config = dict(
    balance_bias=False,
    beta1=0.9,
    beta2=0.99,
    dataset='wikipedia_en',
)
Below are experts of layer 9 (counted from 0) of a mixture-of-experts language model. Rows are named router (the router's row for the expert), up (a neuron's input weights, with its number), down (a neuron's output weights, with its number) and show model dimensions 0-127. Each number is 500 + 25 x the weight over its row's rms, rounded and kept within 0 to 999. Numbers have three digits each.
Before each expert's rows: a language model's description of what the expert responds to. This comes from a sample of Wikipedia text that the model never trained on.

# expert 7
Description: Occupation and role nouns. Job or role nouns and their word pieces after a/an in biographies, such as politician, director, footballer, rab-bi, essay-ist.
router:514500531486477496486484492512525532528493481537473503471519478469512504562511517509469455517529499482468505464473501527534458465496506517456533538505493499478472516489514499480483462527533441532543521483460494483506570459503521511484519472518551536453489504486479523470501510496531499486507466500498471484512467497499457518513490465520480474532484472473483550504525481532540549480546
up7:481547483504527494485504509460472480478526501491497509497485505519510516499540518507495511558489450540527503503513487485510534494536487492512490509445504465538492468476491485504577482495510477472503469514485513503503506490505508497534508494476485471484518508489540552482487458511497532506498505492508472507508528462498462482491491485476479465459498452513459476526458516488508527508543
down7:493484459518508515488490524504468498518556525526493464520508475475521479543498527445499497462429526484474490489555519517508477529483527490501474499569451520513489498456472510492521525489497506525529519462508497473470499510510496491534486502468510513507509513521491453510504488488480527488504496520516566512549521494507502509540551494462487529505452524506559496501511498448496509504526
up8:507530501510483502480524544511524485512457497524488504499497499501513548493548496527469504537446513504458527487478496525517499511530478513482584489486484479509512502464466520500515521506487489496525528530490444525528509498498504506498493479493531517481513475545506504510482470511514526490518494513479526488503454512534482464498495468520501502535527462532498491497529459468538539498507
down8:517508491498468503493548509496466545488485502502489522499484489483502477489495534441449486528458522533518461458493505503535491520514542469480453490481476481517466471452505497466502482516536465498528553484491559508475518482486483535466506464464529499500483480539528484514492495436481544457509477490498494475520517524507479518477493492473494515527507484479476534496512481444509506479485
up9:435539477499475496531558550533491563480532530532507476534504498482515511510511508500500484504499484487496521493473437499484491505532491527495497486508514404450476495504484494500485497536477472502492545503484491480537477495490459526471504471528519478528487507456511537473521511489520545515487535544492518495521490518465494456508489508524439474539512469493466503528494464512540473495520
down9:493491457489544497548543481518478548500492564531488507483530547459511505499549490480490504511491505479489511513510496464499522507513494517476510510514506495440515531476559487487511518498515491546491487475501548535512435477506513529458485536482498521481440460492515481506498474492532500506501477492508494498520536507461458504540555502474515525511521520533528503540516465544483482501483
up10:511521545479497512546489493471507532516520504516510524495500467480496479510470495521489520499518455544465499507465500513510494473467496517512523489503508524491538523530479519469508535489514491482465496471531470511541539485518484525511548531510495506481489511564489524536490537534505463508508560495503523536496512543498527558463552534500524487505483516547497469466501499503462486534478
down10:473465517482508489526520504536480483516511485494523502505490491448488478505511528480494496478525508471460517505504482440521491510504514506496483474519535499495477493471419513453499482498473538485489546499490490502526494503514487478491479502498498452535497539489457492517537508510476459544517509513506453490528467556504482503473518504502516522461491516515479503543492476497508497542527
up11:481507551487490516530551496499492505475499521531469498512506456507513492532483523476481506529532492497491462472501485525463449504516514520509495466522465503526490536496460493499503492475495509496528454474457417491500516520510513510523496523540495545522497496522547500521475496480498454523477456514496497503457495520508551486481503517495487517473469495494518516495530511506486532540544
down11:545534482460504490493513490526504495492505493452510523495506502495516510558537489505471534514484492451496473456524463472478485504465569442497530484516475520499482490503495525510455507516489492503486503483472488495475507519552507525479455503528485474484501536486464494507475547498540516479510487474500517513530512538499476532486486501519503506472536502509512505518502481524514519477532
up12:461491508516518575507504501495514518519437495530472473538480506459504504525496507498509507531475530527545535519526491480515477507451528509484508515526520541500542476499482479529507505462506510490497473499497492522497462526509522510502525467496524478490473522487492469508513521504492482492460480528505483513510512481469481513452564526444502483490503492518488513478486536515487491463490
down12:492518510479543550488483501479497459480520498516504522519519542476484492506509439537533503516489507490494454487491505519493520491528476452528483474514463509524454513493503478515520467490498475506485448499524439516503472528499534510508492506510507479570491511536490466535514482495486489492516486539522528515486492524500512448504530500506539486517519503506546503519522450527480457511524
up13:527546476529475522498484515460507506482525493470484484498443485472503508470532466497500518515496479466495509499495463534508488464471453502511499484472475526480471483505460520467502495487520502496465515525491512496485509512492464502478558460500477542525534477516502515499470542508496479484509521465503507464477490522501498511472459504483461479451483528528462494510464534463531482531494
down13:475494512530544493530520521539487482502538519469518488522496508488535518504480469474522495469463503552504506448524543492539489546482505527513505500502483471447512490464514484503510513488454487488510529458490542513475484519486501502514522495492486504505565465526480500479501535481524511487464533489526483482496487529473515487503483531496504476465491459520489485477464469514510513540504
up14:517459488532493478551501493484505502516503503516495500560522481500496504553482535512511470480484525471506501503502510513504540519514472477502526493522498529491517535497477454483504488467497535457472515504496494494468506509502486526474489501492500513493508515501492505492495488505506427470465508546448510501529474496542508477493526520497528484521514527522505529505506464468503475430553
down14:529488543420534513519512460478499524505498485475508512484514500475513500548467482490516501471475520497514507480510508486514475516529503477468534457503471489476538489521543487486423473503520488516476555516494540476477511491504478479505479538534512513516507448484518509442473499476490500516515514457482500496503480472470529540501517515481493499514468520504483506500456473460456524479491
up15:498509507515484460514482506489493485494503494491542557511520499489490510467516519508481455522511510536541464489510478502554512522484508487497487469504529524484527554555496506515510489508505528528498491497514494524482469487467509544483541439458471514514532496498493456487563492534497484492498560528531506502502482486491553495518557536452499512493476487487523460477515490519500451512506
down15:456488494497486493492488526520513437520496485504512473495514490452489478463468467535493495514477500524485479483472485506515505461509473467505507474498516501485512504506496468478519478504482500478472499540482521479510471481492548517506470477511489546509490500499488521464535469549486494512458510477497524536512481507460510456464517499509493540474463530495505511495481483522496525557532
up16:500500523476520465494485513496502480484503510523510504483467550500486515490542503455500485496512498458486490540558528435506539497489466548523507532535475479534505512519505521527536500515522517470523490444493523514492496469509520536506436458548509450565492518540531510506522492486512530526492478517538499466483504480528518523499529487517504517490510428547517517513520520565483475495493
down16:534500490520462506480534495488513456526519506524519495489486476513486510499481498546502511451500508493502554501480511507500498515492481556506460526496519547560492500501503541493512534536539483493489490493494493534518492507491518501476495555521520506516505531503472513494502522487529528538507497514502513475483496494487548496561544527509512560480499540542528511473547507498468408504497
up17:429559486507481524536494525495511527513514497568521517482504484542490516499518447493473528509475495518481511510529509475519499476492498508494535506529476480478426500495498530460477477481491481483500472495473461529543518505486505497476527484535496517536495468498514502527521479494515471478491503508500471496527522509545482506471437465527488470517521478503412495505521512510482537494469
down17:480504499506524506471576493489480496480532556448524511511489474512498503510529501496497489477481473505507487451523518440542491476505526523487506490501473481523524473449489489484535489457498522461498526518454502512507492486494480496455510494474471474516476479543548468517510458473510527529507492508542477476524511510495477531496528504489493515497495506530515527523526484501467524486493
up18:465482518512456500514490525509505500529492478534532530507523501477477527515475476481513520470541541500489496491508511492502500462545496497532450533535486551454510491534511506532474466475462501506495553528533480505478524513491509512490505511491512542463481502484471477529567506462483494543468524524487498517493501519439494531522482497479544486502492513447478507476464464506497496504522
down18:450499479512487497543521518506522511515523500542554498506501472495503513481514508503529503463514493518483516498499508524499511493514475497509482497494474502531527489508522495517556520486518511510465485491513453490438518490463499533483479470463503540498500509533503489498520484549458504519502452503535546497537512520473532493450497548504496514456496448515530523491474438533543514519516
up19:548454496531542476527466499518504468524518491494527517529508491527505473555486494504469525503497493511514502510483469483511465518493527482490515500452539495499517527476520486496511566517504489520472515502438503563504491503484498518535459521503496544497488534477498535528483469523480447497498494498487522536536539523523515500481503515503518509491536527460477463492501497502499548492521
down19:503481531506535500511512540520485486487504468520500533489483550500475455505514495462518520497515524476503494496476521540517558488497495497520506506512569517487481474528430515460545486493489447505497521552527487505535518545489482457530499508516467459510490475481454484504491531542506471535496484531465470515485485518539525510518523516516496492506480474499500489525513505491476543506486
up20:540527513502520470463454460512514433507485515522484462498496532536478471482480507545477503489508510494538492539516492487475515497523531499486497544458485503502511429510544498514529484489534476487460512490530464488438521517501489479517468531509497514507505511463480499523530487485497500511521519512496470544513489509488474484497495522487508531500479514477542523528492546502483510507519
down20:510514491533470477508470531479538521457517540547487439494445524506507525461513467483498465490513509507538507526527536566501485525478494470551521501484542486502517447517528525483506503539489518504503474524542511479444514470517464486469550489465520511528476504446504510527510482497483508485518501492496480497493478526505522504486476508470509524488458541510502475507487480459498508504480
up21:501519445504539537474477487511515472531489482515530511508492454474507456506509495484504501519468487502522491517492463517522508512517486494474529477502499457493501520484467512437483478488512473440492485466468463527552471489530526499524517459525522502519493523521539493567446452545525482499467511526470502498480502542492506486524529477535489532465481488473472510543502490520498472536519
down21:470474472455520522507514516478504498476486514511492487516456500505534473502460533481510514478474529493527506492515546509514487535523522518487506487448508467498511485538503520487516501482491463506524525486533523537486489515481495538518501477476442498508501501482509503533447490477557478494479481448515489523482485469531464495511539482523485514450498485470569524501516504503448496491477
up22:463480484531481493450471510510504513530502532522516507453503503538472522493487501466476507477497504518530515533486445498457475509558567515483499537466504518467520512499507527529492467500497475520509506503499472483512451531535481508496482511504501502490469471492498513538485504473480501535451487525504470510535516443507557491541518475509478500505504531498507542556458510534549517523542
down22:492540458465498499530513513515473484440512487537536506493538499486481490474485482547476484504489473472512514489457535528522468506496506517490476515495450513541482470478518485528469472507505467472505529518502462481480501483472485492486478479504521545488473510514501532535469463527473532504477503494482545506516492452516503547484501479480494495465499525464530482488487515481507493503475
up23:490541469502501527511500521505492477495560513479481491477504502540491493489482487486500514470530507496474513562509468448452526469548480523505511487484533507484477506501487515547524521517502514514500524496469490532502497503501517519549524483493516503466509512509471521527517553480544496515485518571479510509539514460508494518531489472497490497508458491494519522551484533500532512522512
down23:505517504492490506532533504509474491494521484469434549471488488543491484493532540509495500474510508514506504516487508479496470526522473498482531505511510482504487455475514494500450518562504477488497545558495519506563481505504526468501494545489494509517511513488484461479501564494495475468486545515465508527520495492512513522535514523495490478538504498493525527495517500490479506489463
up24:469483476548482510508508447513498518506494464527507482498445505475535537520541483503511492513467434472492513545484465465469498505524501518527464515562467508546503514499532499508523538466466475458504500502476449524466492517503504548480492483497469475519492505523527512544526529536476476495464495491533533525455514485501480504479496517501501517491469520495527553515491476496512480487510
down24:507491461538489526502575509501509514483540499505483485526482536498542549475507479499499496517497473494529508472514542553497532501525539513519500491526493539508494491511494501529502538495543486503491545457500508427462485551464490552483476482493502540526492520498462488512501483481487536479520520485505486513492523510477465496515464500486508479467466501518498484505468487553486513482541
up25:487500488528492480526496523531495474490499494463539485499495522472501474536499486465463528523478494529502479462524479429552498486525502506474503526445484488508481529491497474467560539503487531518486556496471440516458512499521538502513523506488508495516503493520511455474519533499501546516498533474461516503469499503478503456493473537487506496455504501547470405501524511483521540476503
down25:496482456519507524504475485548508515500533504449541514524519486495521489464441480519504527490455555539545456446508448455502495514526519483495516493485483509480533490526533552463538526477450514489483537481489463518514501497492507502528503504469524450550501542513495485498512506512492542524468495500523517469503527504545540478481501551498493501480534529487537468494532515476538502515510
up26:524469519507496475517472450497478475489504483500481431459488481481493501493487554474505480516548461509500489462494490531473520545517509493526521536536471424549514547529514500502501514501511487498497520500487493508497500477467467492515512481511510546470522491497489495501476487506490503532488521480527479534454501553468510521491487515478477511473473510504492515520457551489508473505486
down26:496523504453481494522506501480538494491471493476502456497502519521541518485496461517503478510449463496481539486531509508468490463430513509517518506513512479491492527539514477523448479497488503474517490512447495455503496514453529503486497477499496496492516542546525505464549527518485516497524504492485483521480480507556518515507465512506498505491507562463492471456473497489484518531515
up27:487533502502468503464482467501511453473541489506522510494529493520459528512482459480486517511457508482492522513480531451497548508501529528494505505555494505490468460527468509448471482470523489497499494491527472497486505495457527505493531529496492497487482462505517478549467495508509497448513539530470470509523509505506498495511507492528501513457500500490528520555482511503459502508471
down27:519513433509520478490558517489511527506471514487446489464522542508507471503530480464520491436481483515488479496506511507517468539487536480547500514473524531502516530521494469477488521474507489510502559480490489514494492511508514545480490500484520495502496496504489519517568484539476509491494506532471482506467514486539513529492505542495488554493482493502460499510511477518522517455532
up28:481503491524502489524550535531499539515470529538521504476478537523520526496506504496475518484503503515457541460534536494510463509503547488488469499500518504518489500511491509506504530549510492463501514519478488519490571504540478500521484478492523484506520456516490485515542513487535504498490485507535466508451468500498472482501478493500498489533494443508453492496475474500436569503495
down28:476492533476469490485503473539492470493482489475481522487505501535505500484514483487526496501480474528505509515505475489495480493507546506485510486467504461485482483469560499490514469494503442500509495523500514550505495494486459512471500467488492477465492481542517500518495482485502459492497508489495469505514460486501483480507500447479485499483514460499481523554503513481495528490517
up29:515476495503488502491525486488516454468501505486490486499497476501491509489489513490500511468501532550480476500492496506531499515476485476477571502435504477472504524474442477452507483512504484438523527490500481493516540497526524510478503473521499528522480577478493525501481528532497517516474477526430515524489494514506520534483568480503488475557503526511514523467502514525486537519541
down29:496516474483508497524546467517483487518486486472490490509467499504547482514498535494484459513454486496484471495543543503527475491503504486515480483483474487524450505489565448516499454542510491526509542477541510503501495531472462544469552529500535502495521484517527477505501466492518481426542494488445476464497467514479467492488471473523488487488495483490499535521506435460548491501512
up30:472528516481496487548486523484500511525504450477529503483476498466487519493479511507451474509526518518438509511483496486515497530510475496497539485491508488507501531501462507530541547501542534512503528528524481544462513500529511525537513464463507477492505486500452502558542498529488522490484493498479516568535463483502530527519511492519521524487476495478550468457519514501531501517504
down30:495511501474528506514471512575481483592524457520515532422518437468528505498516534465468477516472479508469484494490482502492454515541484482516490478482507492510514485476469525501461472535501498500505550487520510469517529497466520463507501493500523475488468491505486498462513544515494507483503490494545471497483457528483481510516496508505476479530527469502482512499523529452498490501478
up31:488502440494525529497459484469471495492517554493501516499528461477523473484463464517500521514469474527492479500506516517504518528472460511509516481492572503508491511538517502534518491519523515481482478520504507483505434552539536503498517498526516507508521510522467516502515496464494451509508510520499494549487488509499540520519494509541516512482505500506503502536524543470474552503441
down31:525511570478533548481427526516444494506534502515437471511532512512516521514519541486527494504539503506521474523537517466507511550503497546468520495521522479518531476515488483473486477523518480538507518481466509525475479478517463511477499466502524484495529510510516505467510505535514504499517499490501517494507497537471495517493520434494540521517465475553511509495478527488504519491473
up32:501492502500496504515453521518502528504500518517484514510497475512470464451491504515529483498510493483464484503493521458488486491493505523486525515493502491543484490546459483527478509517505523508502497468496467511520533486484513519510475492480497536466505476443474517490510528525518478485544500465501475551533501530478470473492487495500497508507484525541468463494474520483531491543507
down32:478503474490498492470479546492503492481517525467519487504470488508459479435467520516523493488469446507479492519498514469493486507498514515456531505484484488506490476548476497509486508473470521481476530517479489512525518478486505480510482488493465511511486491515484520478506473530495482502515485511502523561516493523488486485491509539500507489501498511511498470495430535457511468529527
up33:512486547509434501514474508475472490505452467478486482469443489505486567535484466505511550525524499478504503461508478535499499520562524465477531521499475479497532492494493491493524486456441480544507477497467450539480547471495505491519497493487505495494530487515528475532518524512490542483503487529489552492485512468506487471523505507502461490517529505488529491467507546478532494459478
down33:507508456480494479522485494478487472478460485486471461470464533517518525525519504507519514487466552485533493490518510465499494508483500447490454503515500501536513512514521505498493524504495504451474495524488516463507501527542477471510511464482486476505528475508517493488508523454486530469530478531553499514466518492467479526504497479500498511474532519496498534505477515513519482447469
up34:484486453499482498461572517516475517506441493518488473494529519496547518497543525510505503507479476519481500483492503521481480518481560509517512506497513482501519541523478468466507464465504477505487485524490462489511475488494531478501543514494508481479523491504511531507512510524518453495496473506454461484512475476521475476467513481498450499494499466499479516590490508464487540510506
down34:529495472473524491475463487474536501507498519488498495519495574479493503482488477528504475499515546518501487487522503495506550512484509499536522502502487515512529476509514530509513491511526522489536526526563538530463505554494522516512503531484469499511505539499501492540530535490455487493517531468551565505525500503471534553523499509499521506541496534527517476474538473522477477493477
up35:526440493516483513457518533501496535517460486517513470527498476485502479543513500501476510491484514512508526475496541499486486473444496515485507505498520558503491527456543487463506496513489505486505528481491513473512514525520509472487513517479496498516511508490534511485467494514471481510554477509444491485504470499516487483489556494473481464511507516454517493495522520435458531498531
down35:505480506504526497525539516508492519482471479504459495519460506516528522530478510506512493549495480533491509523521484492519458473523531467519506515499471496542482492505521483471511557520535502549506499507545514472506486484481496557462499503514492506455510514539506532489482502492516522468503554502436516525522473454463483489459478452466481465458499453517455528516512423468506514490466
up36:478474492525471498484522480500522545520437492506495504558522475507519502510496496538487496505541529527531473511528520502467507510535500493534491478545577494546569499493482509539509498494473508498469475475468489495472460515461459545498498479469504510474516499478492536530495462500512491542494511480502510459496460433527503490466508555522493456463468467507464532490499476482477512480494
down36:494528553492482534543494537464483553501484495503528531504517493478494526487505486525561486494512512474512542511483506498476493453465508494494502475529521494492498504540479454487544488453474489493441486539459515474511537491471498510489478514470468497527538524512486480511504480532487469550491493489505528473525506507492491507480454548516506503537520457521508494501523487500504438495472
up37:503503478515442457473506482489515497499488467519453471487519494475481550510482520533491484495507548543488454466520483525491484517513474498483513521487490482506525546522481486511501456490497478512523498479486455524434461517500521502521517490549479515502532498520490478521531484510506495525456451475488512542492485529537522514470483495496457498471469508469509513493510489468493496501535
down37:505531507484455500437481471520489501488524560538512457455529479489481543490507457550484473480500530498483463491490530498464506519495465489482545484492522496513473479517493507466517453513483533498509528507497518519435491534533469515514566503500525478543486509484491549529513495505500492480526491509525495511479499484513542469478437486508485476498514508458507532509481492495504489509509
up38:500509486514472509482507535439445494500512534503483496487463491478515483491533522473526519493498474476473536463516454525534481465499495519481491462470509488463510485518485475464510483484492474501467535512470483520536514486524483492534517494500485523494485479546548493490478585489492488519508524533466499484491492492533493505474532514522480522478459483499466504553492534469467537535521
down38:491500452501561469499498516455530503510527494491486573552476519515490490484538519498511536490488531467528508537523485485576528494528474484525445485500483521495524495479496510501502498489454479516484526532515518477527492539548501474509515516490526502549478475497488511529496520519525553527441490511530523484484512534443491499522494473510505507513547497499495497465508457514514472464499
up39:479579479502512502486500515477513509488526471514517499559492499417484476486529499512457505513526455477526531486494514542474507477501505487508500509512477473495465471480510514506508455505518450478486455527504509499534498508524512549495501464523490495513475534489521500501525542517512479497530527502481490485547506535533540517476534526514488491505514482490500513509533512531519477528488
down39:491486487492521501504533521430493509525481515568477531486485478467553514524522535501504515522510525471504565519499450503526499509474491554481507493492465474503535533484492485467519517509525494525509522489506510506491497497514497505474488500449490494435480503490483506528461481506461479514466502502460540489537457476502520511506585508479496520498506481544468526498485477532479482544487
up40:480519485503493502534550465510445501489495490519520455487490492518506488499464495475505514483565535491497485495473518507515464475531505458512494515481497503509482503517509486477481486536492465513493529434497500487518529517507443475488485522530457521470501455492455466476492541483516413491494490503464468462507489479504513518513521509490444511478493492473482518553484454496516504523524
down40:455476500497457516498460522525506488503472488534471507460540505483486526476510544558489525539498469468484499570475443484446524478491491497512544484522496473501517491486470464512513528471512474484468456499516513462531476485539515518518529465544514487484497526501481504539512526499469501494498509492500530504489491461550500504506487495505516476509540518502510481515475491527470470525480
up41:525462472529484431484512521470514514502458524497504448501523454518491466494549521496511502519555463480485532470503558548496520465451541488510511508466490500492529521527525488496492499496493482526479469522508498477522483512498456463491507507481483452515492485516475499498492517498481514522482519497506485475503458453510488519493475500486488523457540519503498489540498456511501494537547
down41:504575521472485503477533478521518540472491513503502471519539549469501469494468544508495451512507509488521482507476483475525522494503520473526477463484479488508501495486541508468472538497484460495514542482530536480502483529496497491501505488536495496505468492475485521573512520494485484487481518527486548501472477433510469514465460487476482497510502505509489515514496441544509497516552
up42:490541484497519477523526548515486540538492512517516531481464501514521541515488492506512468475511492528456478475481516509494467498506521514514520478501497487483488509486487497467488487550529484491511527530483485496541505472528506495517479492514483497489510502463433524479584487518560483464459524492488451522519450487504474510521503490535520518547506475461466536507507440485500496499544
down42:488508515487477508518558450529477496510510521534498533454515500512493511558473489457519491481476506525510519497519505489500475514506497492482493478486485485506504445496517481483518447509516496473498457523512502509520463466534482518477519521509520501523500457523547530502498473464530444485451489512516496450515479463529491481504512453518489507511511478500510542563531494509504519476442
up43:546477514500519500461479479488494481509507476478492506518516449465520489520531451536447520481531550491512524512481524494438509491475496526503483528517516528433488573450513522511521481493499521486512493523516516490452511509510540506535536531519472497545498504486538477486481476498438464514499471486517514513488487488505542514491517569492536522458515484464473496471492491496455501470539
down43:492491533498512513455494510454484512508505442520501508512491472508518484550549474507486543514498517473495548517501491564509496491543469520517479526513485553522513495477563476515518509529458503517507509504483471517479517524503492551523524520475456486516479511467521480529466470460481481504491488467539505529525485475471472532469543506498578495486503450467473488530512523507508492493492
up44:490497522492469472500510522484494516484486521523524486504490540480496518508509516489474508497509487452511553456493455535495486499552523511485508524476482487483490547516524478461501488511505505504498509543502506529529517495568480482510515503529484551496535506499453525497489559555486489574455516456496541492490509521521514467481505505514464502489504475496476478511480557491468476523479
down44:498502534544488455518502515517491513505499486501494546535480530502532531487520488518467519469523503476486506495517485541491532506502498478481451476465445488467501513493519502522464509533480466543504445490531523506494474507481490543478501508450478511502531495499462495492478566483477512513519469524527456492497470541530464489515462466499481512496503526493464529520493486483494492484526
up45:516513524523477490481544482494466512463551499514518482506516491509490501533501474500512490519520499478481483519499499517535449481537505485486480486518490483480479444529507472500498512517469445507517537467481512481499545493488456490493483505535498510505526461551466492493469511477492499492495492500466434476516497471512492471531498500483505508475483511498475523558487424472536544526517
down45:487479505496484484503528496473491499495463462533509487485519489491463545490496474469493512507484442470481525524444464512467533505517509441482533469488455495521532487493465502463482519459469457508493486513492525471509493502517458502509495486517503492478523474506492500490548560454499489504482526519482528473495478476519487561508524552472488489505511483467479539515487507538484541461486
up46:498488501515500543531469519509514494495571470488523479511530507438525528481491510465533491477497534499492471510504466492503540494482481512509517497507510463526494501480524474541506528505505517477511500497498513488501496534520501495501434502536505505536469484538492484485492452497506532520547487531523499473510506514520511518521508497486508520490501529541525523470512506486552479502486
down46:508487493538545492490472550499481474503539426590490501504506481511550438501541491500485465486498493509480507532495523533480510520457499503463534516509447505480522486533492491502486483516491507517547460514479460491480501495493518492530498471541474503516493485495493488460490528465521518508518448490519476488463523500472475520495536485503499487519462475523500560498547471461529469509508
up47:516482541459465500482541510494492478515509496495500533482473488442524494535478501506525504487526471507486492498482485498532490506485497502500513509510529491427534523489472499446500496494503484498502532559493461509551498457531543479524504495505514518462515523516532546469535549576505495520480486485461463481512500514475450504515532512541487529504498519487443481523494523516528482508516
down47:508529513457511463504503532486472457480487525537506521466467478505537519534500517461503561547522510518503524458526492508551508479494504451471482481473515491467503508467554476501517490507540493453514531530473537509499492522495483472475515485506507483502481441517519515492479479508519474449507462477522474482518477488483509498523510483497459543505495492499524549511530537506528580471492
up48:479492579507532515539537507523441506491509503492521543469488475457494507501486479493530486473527474496465528471486516530501477511488517488493512458530518500510508485516483521462493499531498483498551562498477488507505554467524467520542553529513491530514523476500480489503495485480518498519529506473473447512442451464465491510493491488536476503547488504466482514482521465508503504487480
down48:465506508455484460474535505516499471476455526475491522493513505513522486481472514465509528482463450502524510524512474482461491499520507468514503463550527484490481481461545473480529458510505482503472516517484499514523469504482477534472516461519551488500472527526494499530551483478473505470490502459485490484497466482501467510463457508497496535500534458475483555509489505504505520486485
up49:486436537505493514518494514519497474492489482458486486482467456469489470521485524515532518528523485560522467496474450512525478464497512509496545507470515497442528518463460513427507473497493497518517483487510449519526535526536504513527484491454511515541483555471505514500448522504526472516501487506447473538451560523465537470498529504545507501522506467501493464485492493514489540473528
down49:533524495467487479508489482528523490482480543502494504501469474525538475484486553516551486484449501459509484524506473502535472494491464507487515503506506470489481523539559461519509489511510517455511495521509473495535517498516464489507466494468513524497524507497494524478500521501507497472532489460482482499500438521525484493503463462520495500494531496471497520537504457457529492464503
up50:498539520513504576495505474506480513494473499513470464528493470469474480499462513520499510543500494489523474466526575496490483538510547484501478464507515483511456472504450495500530515484497489520493464521503495501474426497501501487563510476499462517534508513515486470476501500473508488451470494483512518514494560516484517511466484534487518508461474495533451482480496498502487513494523
down50:564497507497474536567467488501475490484507488492503485482512503506528485498486519455498503506487524491516457503494507487492519544522527506480486467497520483473513479505472494499471533500493528485482527471478512495472484522482459497499511470488480510542539549496460538491531487555465489485539537522488533535522512512505510484496555484513534508455510471565515526512498503477494490478475
up51:509486513502466501489467488505500505489523481503481525487531492538488506464525503469495495513550479495473495529498468514483474521502546557497476524545488503502510487548476474543504501511539478471472525471517484549479482532510506557484514470498526495488496490486479495514494492495503498511435509510471501509509439492509549496487459501524493481457509560477520527515504506499518525504526
down51:483547499456515493533452442491509518501460483543508507495536501549511521520514496485471482473495482480499488516483474503458518510476525509520479487519456493519484482468550511507448495521497462509471477500501510456483521480488506506478499508504538479430488497489500477537515484537494513483504513499489488527482519501529505514485492475453501467511502513490515552492490522525522543518501
up52:513519481507541507498521557510520494505510455457497513531508484513486507563481530551493506520506530484521513515524533501507483490533446507484503493498500482504539484467470509526496501526507546510519485533523510506450522522484502522488507513520565486525473471471446502462510477516515518467468518513499544512517485506495542477473502500487517462537479510517532483470539479489532500519468
down52:499480554512505525510479502486521503521544456537514490533539532532475526500563513519470519513506533461516521475484509515513503510500502481503507479545540490526499503461502542511511557493513487502485459506545520508505504495477508522482485511502497495495521517489470492481473528521500511541455526508511524462538496465487531514539500476509506478536477493514530503484506524495524495476496
up53:483469483487555506504479498482461496488457505495499523480528492492478461505465498463523504499522440497507464481523524466521548517469500514502469501519501496501492526541501463475497499491522509518494527497467485469494433488492537528500522476512486512529461575543503551482563497482473522505508503472487465479499464544439461510501505475530511482507461489504518479505497510532463516471495
down53:493508490482503500489524515522503526505464503510523506541453498512515483493450480485505530485514508509480512522525508515466503524505495495478469502508547491512484515532560532490497478538495478505515565490462523486503506474408505534485545504525486457498477523518512525516504491521505465483530498505481520515500466550474538468504476506449525511486508503529446491504518469544558483476475
up54:489520501496489532464481454502496503533517486531549495475512489521504531522513493474483511479511502484494515499469513498495478561561494519469499502521502493480535537482481506486489500517497472508492471499521522537473493555500496506550473501527543520502478529514515500514468506475483438498498466520526558530517538518464501497497466479469515467522492522514509524459490523528528485460513
down54:523486501499467539510508489463504489538498506425475517525488525499502532495519480539494513492501519492509503487531491434483464497523440533475483483477533504548512471478513511503510496512464495484480535530502502489496448536455500541531528496525458475515512493510518513490508539499460495512503536492451495477468504510498484520497441515500496493494516516474535449526497504450459467505486
up55:503485551476508544522501491465496469489541503537524534448492458471551461514473489503480508476491452518474497524504477516483479471488456524486488516516527507530520511535508508457500514498507494500503523494541454492566466480496514500477513540468489530475546500496493551519506485533484473519517481453486506530500506532480475522463533503513500527514497494476473480506504490508490490517513
down55:515515516488495503450542477527497480496513514481502503510472460490514486531491483507513506512515518448430510539547545447532447497480491492535494505502490496486441499477489493480491511497517485461467522533500487470474526516518514466502519507502475478507495494488511514502542470463550504462535476508476473486486490537499458486480499466516498528462498510496487507521508485508519499503487
up56:529524471494504471484528533499491510526499437523509513507531478504533479525519510490486499498504520462530477452504553540501488536515501463488508490527464524513486506458501455464506535457491501483466536469511517493505479500515486482497499464559475483579512501502512486488544444515481500491529500504490510482554489496478519482485493509535491485489476467500497518504526495485532504492520
down56:515478504529501531515521512509498502524551486528543459497511534450515522508444504505549493455458507520464537469513483549502490501531517469483507481540490482558496511561539470515526531467538566547524486468531508503531499486517492533491515526522472541492520471480497506485477529475515510499492557477506517480492507487538500514493510477541467488491484467492497495521514479518514493499498
up57:487472501501462512521529498517451473512492444521518530511527511452519568512498489506498533504484460510496505497510487472510491510524503508529555482535506511506525494486455499514506505490489508509506530539499482517538489458562504529469516443539522519472476523480445456490483457539517504510474507516519498470493485502520461473528516465484506478509480497516494516492503470475513519459499
down57:490492513532461528506484496501496526491533493530455470476488461532498491478480524508493489525485482521519478490503493493472480480543513466461486471506471479571499451486493508491519455502522480526479462528457503499507468430488456495476509464518466527482504482558504444511540498497504498471493525496518530479510500486490526469511549521458488532481506501493536460515538510481487521500439
up58:521456526504489517495446485483514506498490524535479468537479505480463517523468517515480510476537523512502563470539524493466489535503488477498522473528519525502532503510533525500498538514508487480501489438467514495481504508546425496553507481518513517532493507554466490516523484480510509492526485519528536557490470502525489529479506497518531489514479516555526512489512508480468529484518
down58:527473519494534534507519478509494474512484475497460465512500520520514461544524492488500524520517480516544505492487487453505483491461573459508483494435515498539530463455492502507484481504522470525482495493500517536490456500530468530440527498523473519505505474511490507529510532555453474505511524508512481488523491474504512535541544451509547527508512472534509525531484528514492521499504
up59:502469509513459499488504520542469464505532515521521462480488541481513466491509507495507521472545520517531505449473471480475503467493497499493517502478491457516522523471522487484507479489523476490485538496483508467462522486543488508522496501477508482498485499429425545497466531534488493564440489505502476510507490458500496503521494486484490493474470475484475507560479533479491498502538
down59:542516526456473495542491501531517549482524496505523497464509503499527452458453533532475509497542530492497512544479509509514556477466497480502503491516521507489480487466514454548495514499508502490520453480511484547534498513497502465500515505445477491454479475520481520550530512485485479517508470486524452509478496457483526517488450461494448496510511532500474511511517485518493483518513
up60:474428522504516531546509471483515507519498516519478493510535498448512541471559517532508461470462528518509475500507482505492531517453563530494504519517512533502488544499482487496484501511468514502468545516500464486494518537529466584494513514486513518481508498513557443466545483534511500524498537496479488497519465515474520515484530534495477492500501498474502507487512495466517492554500
down60:491514511501467489513476496459523544500482562522480492478519479494506538491447489521522492471483476575530489488469468498507517429520456496521518499485501455483458534511497504476513489488547483509494513509489498516461511493494518516514506502471484548508515450459481447487502462492490519519522518476504518485498512534504491516497540457521463491496497474501520517494457459535506522540510